From a checkpoint of a small mixture-of-experts model trained on Wikipedia: a variant of Muon for the experts, 241M tokens.
Below are experts of layer 15 (counted from 0) of a mixture-of-experts language model. Rows are named router (the router's row for the expert), gate (a neuron's input weights, with its number), up (a neuron's input weights, with its number), down (a neuron's output weights, with its number) and show model dimensions 64-127. Each number is 128 + 24 x the weight over its row's rms, rounded and kept within 0 to 255. Numbers have three digits each.
Before each expert's rows: a language model's description of what the expert responds to. This comes from a sample of Wikipedia text that the model never trained on.

# expert 13
What it handles: Compass words and top/Top, plus first pieces of split words in names, taxa and headings, such as north, Top 40, Heter-op-.
router:136141118104121141117138097124102140128114142121111157163146126168105160156138125135086084142094114155124109155117148154131135136122129169144101102126109186143146096160116111127120079134135126
gate0:158117157116130135125092079108167072166134117128124136118130149141173123144099129113138115110116143113132094121109160086143129105137126106089150115172119109127124169147114110090130106132160104
up0:155125140125142137121149134138126124076133152099168133137122120127117121146146158059101080102128140159086125100119150181132141141138148138098145102169080147117114130134113106116151111177141114
down0:133114133098112108131124145165136164120106157119115135148124125165105141150137139113117142093129136120118142155124107113155159139160104121187140128082112096158120108121151114084107122114150188
gate1:176206120108142144139126092117147144094123136117129166121184137133125141121121076105111099173127148151157085137077113133110141161156140133115112141078102157125117104168124123059144094140119139
up1:129084110119122106144153146091117129084139077121083136138146151125116079177161135118102110143174129155125107107171113135143136091141118152108119138088101133130121118134098131109180123071102141
down1:166124149113070117119125138091115112116168147096137086113168124161091078093127092072099098145124128114139146164116120142063111102164137171152120159110116124122121104138136129138111133158155102
gate2:101129139149151151117135122163113140093098105147096110163074149138088142173135148122145118103143123134131122144124130168129076134120148126153144100122140112134116148148172139087133098136112111
up2:098095145157132094117116124156130115154087128139137094107119116142074111100128098146114145191111157135072143152121122170141133113152124118082138148110125116115141124145161146115088053153132111
down2:065133139130125128139157152140127085123123156093097132153144171121134082112151127124125130101144116158126164117139136160144119104088141167141124164101111122134165091117118137126174114111137120
gate3:095115128124136137122090114123115084150148124155124134176154138160100112132090118128110124168086153080130114072104145166122095112099165147089120153109139121181135139147152106115134107136106153
up3:153148135122139134105103101131111118151147158075131104152075142117146150118091088111138153108133132120154138119129079098142110140134168134137105144101138115129126137122124115144118163132111105
down3:087121091121151113144149134134130158123121141140117149102123074130115093135119159105077158108135131169121130133162099199091149121129132102131144109100113172126166092128146120132147142109149139
gate4:136114122166141136119132103131131089082120121138152136136173108138152176135129144093143082121119149182120162152128113131123133115142131137128165128157150133095142188133100115148108098101119110
up4:102142137119113095109161089086116150145155127159109112122134146117105103132113155099157109144105123141167133146124170073117113090115156115131137160091128135143102145162187134105059174147157119
down4:102135131132118145130151106082081160117104130164123121094141137117158151096147132133147161128132152148176141145137144101183151088132089116142188091106143111087144119108141136094142159083103127
gate5:105158142124149150128150108154106096128095095090114160141135078155135144134094110149105133138137104127113117136095140134104099122116125161125116120115112154177158112152139108164137093149091128
up5:112114136149115162137100133104120162152140138164099105122140151124107144157121102074088098132054115099153149111120179116113123125157174116096158153143137117119128130125123162143145157139098130
down5:129097117156118098107132097137160152129119164125129143079159110059105137109151110136112141144140125107123126118145068136139100133170124090098136142169127126124100128118095128123084149138126140
gate6:170084141124136140129127125098099133132127116134099151166101123171101118155092094146117126155148136131132148178095147160126134146102141138118182088184142122127093110177104124109094141132097153
up6:103150135174110103144133105119149131158106124108133141099139148149088128144142127149134150161129119108105135121091103149159120139138142113148128133137108087158130139116104133128150102149122187
down6:133091121129147166156153124132139138146132153112136108152129095103138119130146116091125158132114081112090152149169126119140113111123146122133178145132115114103140090114148153121139106127115156
gate7:112145124148140124182163088127110079153100140087142128144140138125128116148143135142101130169170170131124124184118149156143168130092128122119157106116110152112161152093119105146118121176151179
up7:118165114145161136118128145149116111142107109138134124143140151151108115074120090111108169120155103154125082097116111171143149136122125144094170097129160100133137112097147101139170137125113117
down7:118085112174134117105130156131085065158100149093137111171134183140082114110118132104149187113133125126154111138140113182109159102117126136168125128114139137108101105106104127139132161159137137
gate8:118166164117103132137122126198109112146144148101140133131116123151107146126108081168080122159129131087108137150114140134123146141106147111123112099143118147111110105155114135136139115155100105
up8:128130152124124107117108194108157120134145107119127129106140139147137097146095125128095172096152090131147125143122158145096130116130137127089092139130138091126113123114164108140102120152158104
down8:093144101138110118114103125155120181143062115147139127098121135135171175148105124156140120120129086123198159132133117140146113157098155130117143163111140142162143109152133101158109109141139151
gate9:161135164129105147139142112116124127129093129118112092137116073140104097130107138107136130131082166123136080139099118122138117154112111160142105143102117137129132135189154102108133108122104173
up9:148147123066140145159124142105124145137101140073100130162126158132116132123116120128116132100153152097137110113125142065123127137129139088147102106122151144102140118102119082118084098096113159
down9:112144133140108091109148125163097129121123093137121147133136109153133138079130127130149137120122106141105144111131095127109154124096123161128110157126112128167132132190177075130157110124209120
gate10:125125099149141132103181093125140135103086129134106120112122094104149159133136105134119102143094133156101123122143113129132125125135170125145178124097147123146131128128122166090139124144138132
up10:122119145130119117105154119150153172143099171116139124130136159123077112123100092089105119105118139109162167118138125151157167131141119123121146117122151112161103129135145152138097116094132166
down10:105117132125148149154119138078129109104153134107155150180099081136136143105117110105133138125130118114127131138146150107114151110127117132108139124155110136124147115127131156179131142076164104
gate11:107111136130090089146155094143140152182105124121135187165134102122140146155149139149158148113106126148119099117115127163176139111083199092133111130097127143125096115147161152090104109104131094
up11:130148141123147140111138129128155135124165100186150133104099111141112099131127129126122169139120097122167116109117099113132130094156129130127149127103115129100097140129106162142169139166142127
down11:121136129135155135101127095154118120139139113155120132147143103126100116124165109163105081115155107158157148134116143126099114141111100106093163125103136135139101120149133117077072162155119116
gate12:147152119146164127088124111146142161130139161126092127164150100149092147113135113162131076117100164129112082129123138142078119151124136140149142123164116159107079152099129144104107127154119142
up12:139116132121112145135097147138097128143112104116173102155150132113130139088130080130113132085144086135069143128103118170102115121125140096116100123086133167120136117145087159133104126116101105
down12:158085134174106158122125143167130141115144112080162140160126115141115153095155105132134169106124151144120118102092104133172105103146131122148132173171134140120134127125118084120157110087100127
gate13:179097115117141103166132115166103081123148130122127163157114135160107130149109122137119132102134135135146140177146136129152150131144111103182165118145071148096138083146113137126131132126149124
up13:128125107091117146119141110149158111117130129132094099189103152167129146101103124097158109148111120139114121176089108118133119138162114095101133146146100147087122127148119175127165125132119132
down13:170158124134141127166128124090095091111111101123134136136129165111147097116151098113125145157150176149121133163130145107157154123142130102121129142111105150101114158110118137082129179109172119
gate14:131147148108112092135086155119157137134119139138118131119158115173109141089125096129134113106104145130116120112121126157137099159134124117131148136124132134118099130121116112142124098158116104
up14:131125139149109129097142116124154115097116131120157137112146141086101127105105093135109153156138117149097136182106117137138122150103143119133153095127166086088118112145163113133114130141127143
down14:129163150131130073141124128132147127146144163106108150141142107116041131080106097110118070111127132114121117122110093149140136132168138162128145135101136147140114137149144082117123145121079162
gate15:110153135105109117097115122129122158093114174121112157111141154105117177131135148110129100156128161128151186139113128119128157113134093116088124119120092206128145115149158077106150126166099098
up15:117107162159134155165121159121138131119093127147109120153174124117141137060142139113119126140094109100094135138136132114095145111074132105166097146151134103128100113163191177118108104099128153
down15:143101095158131129143101141112126129110127181127103123124113142156113126133149133122126120157146111159086153135192126087165151133155106135082126141140113111108142105103123105182170158083136125
gate16:139125147104110120142156150108151145090156172115067129135133103151126108132153131126154078112139120157075175099135189147135116092106152117173153090134140133138115143152114149163097120108136105
up16:162142128152140136108145106162128121143144123112152124142169123130147163068131087110143138144137133119152138170126134102150109113128125143120130130140147139082171153149091161072163091115125135
down16:144130125115104138142140114128154118169140154125110120141094154144165114144118114118140118119158163148122144097164164087100102136139110128156123108138158127124125123150082154097133149073133141
gate17:133131091121146101134157087152093137126146126138166128151115105141134145132112120138124118114082140113153087172127153167112165103107113151130169143113102146138132098137125138076135117128104102
up17:121163068133175115091079130123090142155176111106101133152151142113143143110108137124160126112127101097170167115104115131123126154137121113143135113141131097117093113172131148124136141139144124
down17:112150133129112080144129122117158134115183147156144113101124171127109127151154150135112144154105134143158163126102120111126125102108179180163148140124155136135117130089088126139133169079123151
gate18:096107129139132133097142151104118166130123149152105109165151136125134144121138134149121121116112133123124120169119185152158106175071146118142111147132133134105130079147160160088117109143133133
up18:066146151144129157106091122117112159155133154124157087162131150105125143163138142140118138131149126140106085109083184170150111131126136134152114137119155117160128126108136112164161131135158163
down18:140113142143135101129092104131143096116138154123134128157125169148143118104140110161132086131105116105116131123137121138128109142115080145132156116101151119140111189157122093141111116116154170
gate19:170141116112144143134161182125145125125136147147105110124155109134113149119115144140090140091145167112144119109154082184141134146071153151119131110155120144151174109100143146111101165138102103
up19:137152142161125140081120130128076064135124142148111119111119170177137143132125149080100123085106092112106112143109103113139111137151170142184137087122144116136129111134137153128078107093163157
down19:124128107107149106140123145114103142150108151144140161145121094117145158118116140114101170138085138141118112159126132166164106122116110094100164152097153154120096151107107126150086150200140149
gate20:158108090137135191158113128140134121120129118119139151141120183108111140125158129157125168164122157152115142131061154106099131139109105141134103125117105112134133126130142145131156101144130142
up20:121118171111156092135104129107112118156109135132124136084116132106138160120110160091101109169140097084133124131125147109177134149110145125096115129163113109159102142127138121128113148105136152
down20:131154096173109146098127124107141139110158114125099084135122152109103109096142156138138162099170130154133116141150153077191136134101129130126123108124152108137129111122155134124148197154167154
gate21:144177098116121111131103084101106152093152135160125118130119136128125138096111109125084125148130170148095105174103105152137134147181125134114136133142132143123186086109121127116083172148103155
up21:107098129170119114092137140157151088132143144123151113092112103151133105111129108149125126087174141108110140123154090150113143147111144155145155157129188136173098188159128116153156132143123139
down21:118113122142179116095173150148115116135107140121186144161153115109099112108122153136111112109121090134130113118102168102160107152144110122113139102110161155149134150161146108137136168118124060
gate22:143111157079132142111119135135135093153127148176130132142135127162098122072115138107123115123135145129154143138105116115115122170147144180119168135092125185120103095128114084120142158099100186
up22:108148151128114132141155120150132123104133157116146142153070126145155133129115097144129115138117126117161154150119131094127145125084103137117115124183105123134093142146098118133149096127113166
down22:124163129104152177119122093153143131117156151098134167151152130102166127132161108099134127113137144110096139114156125121116105105107076113134144137119122119123168199113156096126139153119106133
gate23:141153116129073148148136101118148125134144125129108115120069139152160160132121122091102127155129082151130108124102126157137154175139098156144130149105090148168131131131140120119180092127092155
up23:100128144120141105110138100143100112139127118114155129095140114141094107100141184154122101111180083152096126149152161154149125112104093106155149105158127122148123093127170156126084071129112109
down23:163207148120145072152149132104124134104103098101152140099122098128127090158178121127087155135124085121101139094110113110125128140106155137120125127130135117111128120112128132097141134139163117
gate24:159120107119090115118140135148083115135123107154123131107124153122119127145162093177123117122113120138115122114076114054113140113099164133104131133106116163105130104148121148128155111163093136
up24:134147121130111133165178152156155100129078138146104155135146149158135106122127124103122105149094180113106128121094112113106176146121078141106156137161078113140112081122099118153101180094130154
down24:182138125151149148141116069168096130137106123128106113161134081171109158114152123138137140091138111182111126184137117129108099133152087135113135157091076132127114112142107100130122134108101116
gate25:147130140088100135149128138078090106093104131107122123129116112139141125146075119135099127138142125113125115152107133183188105134111142128138157098114098156121143101121125164135127121119132092
up25:123100147082163192111113085129168098139108103107109166103121112115156121099122093110078092151111116152118130102104127206144100142176126107104102132114134121130135161116131092131119130121135157
down25:143130119139140132106106162106128109108156146115132163118084118150163103119102152107116183174144145127120108103123121136109135111134175148127100124159128153204166073114153141097126126105147142
gate26:132120152120167150117116140129114162117161177116116125127155146144107130125107110115095171112123081111098153145133141120104132163088122140122037149136138105113124100126135136113123124121128157
up26:146120106121125182148111125120092125129105130130144142085105136150127177120104138112143095095136167169160077137127098134141114138152129166111103145078107123095113166094127138118124130138170109
down26:117105136100171103161114105135117079098126123138110111135105093156115149114142094114113116137114129147107174119137100126139171124110096105141166135108123139153140132102113098108147170096131122
gate27:140158124124112123105148139116135127104153148115100105101128138125070121115108192151135081122128140154114130145116125114130143147140097159124159130124166152131122148082126119127099187142143129
up27:126155089121147097100100132156115121161115140128138081131119163103102114121087136175154163120116109128132115147145159147161128103122109104099145151171154133153122148117108125137132133130138111
down27:115123085139155105125105081117109152104098095147149158174158138124116122143131089133124141120135123113104147150124089125142080101133109134148087136138094107130129119131168156125145134110095148
gate28:182111167117147129143154123110127142152127141132143100165167145102108138133128138117143126102094119135183077149096102147097075178140153125122139122099121095123157137151124156149151117158102129
up28:134154183135141131129141111116124121131104106095082136098104117090141147108136150111116128140084178116115137146121126118108203109071114109139162153107114108107134081125155169141130102103140129
down28:096115102148120097169125108108152112119156131154159106171081095107067149152131126126113118137108114099099125139136128156138084106128144171115100110122124123151137107096128101143083105140123075
gate29:135090176102137121086111145088122147142151112124141147139117194125143158144096149137140131096123138169116137083119095124154152136121084140154113137151133106164114116144139113123174107152070124
up29:093087113145117162115138104131104147100132121124135100191124123150141196116160105101131124122108151131159107142156150165103141114087131122120083101129116134149096114177144116131131142123106083
down29:113136133116184166156110137106117163164140111104076131130117144123125151163154104083137179093138150137147144112121140089149141129126133108108088134166122099152136108178094134109101104098126166
gate30:125114151160164135117159163137154125106132160114164124126127135127159167113125147149138122108170140143073113132113135139109139186119177155176118076126149152129122119117128134141112121169089114
up30:117147129087133155140156113099146152129142146148085073130093119142116115150111140140121116080128143153164107126150161151116125088140118148105118127139164092136104122164073120102169131138148116
down30:130149109124112132102133133119139165120128172084125103169091136153103095135156106131103163151105140137140139134156111160123139128126145123130084152113152123109116133165110129174151134173120113
gate31:139133092135165130114152098110126136129144168134100177150133113102153141163155077143112143138101150107091129133152115105126128130099133099137119128117117157168171106105147162115141152124118058
up31:144144118115155133163090118118102138115129156160129151147136113144143114204148154110158138133114154106137132138140198098101147112154140171142153099122172125114177136123101119085108105112136093
down31:160094140150147149188125144094119133102079148131134132107102121113122108151087134112155146162154137144157131113143105095142129109085182136164141104119140135106120167086078115134107106126131131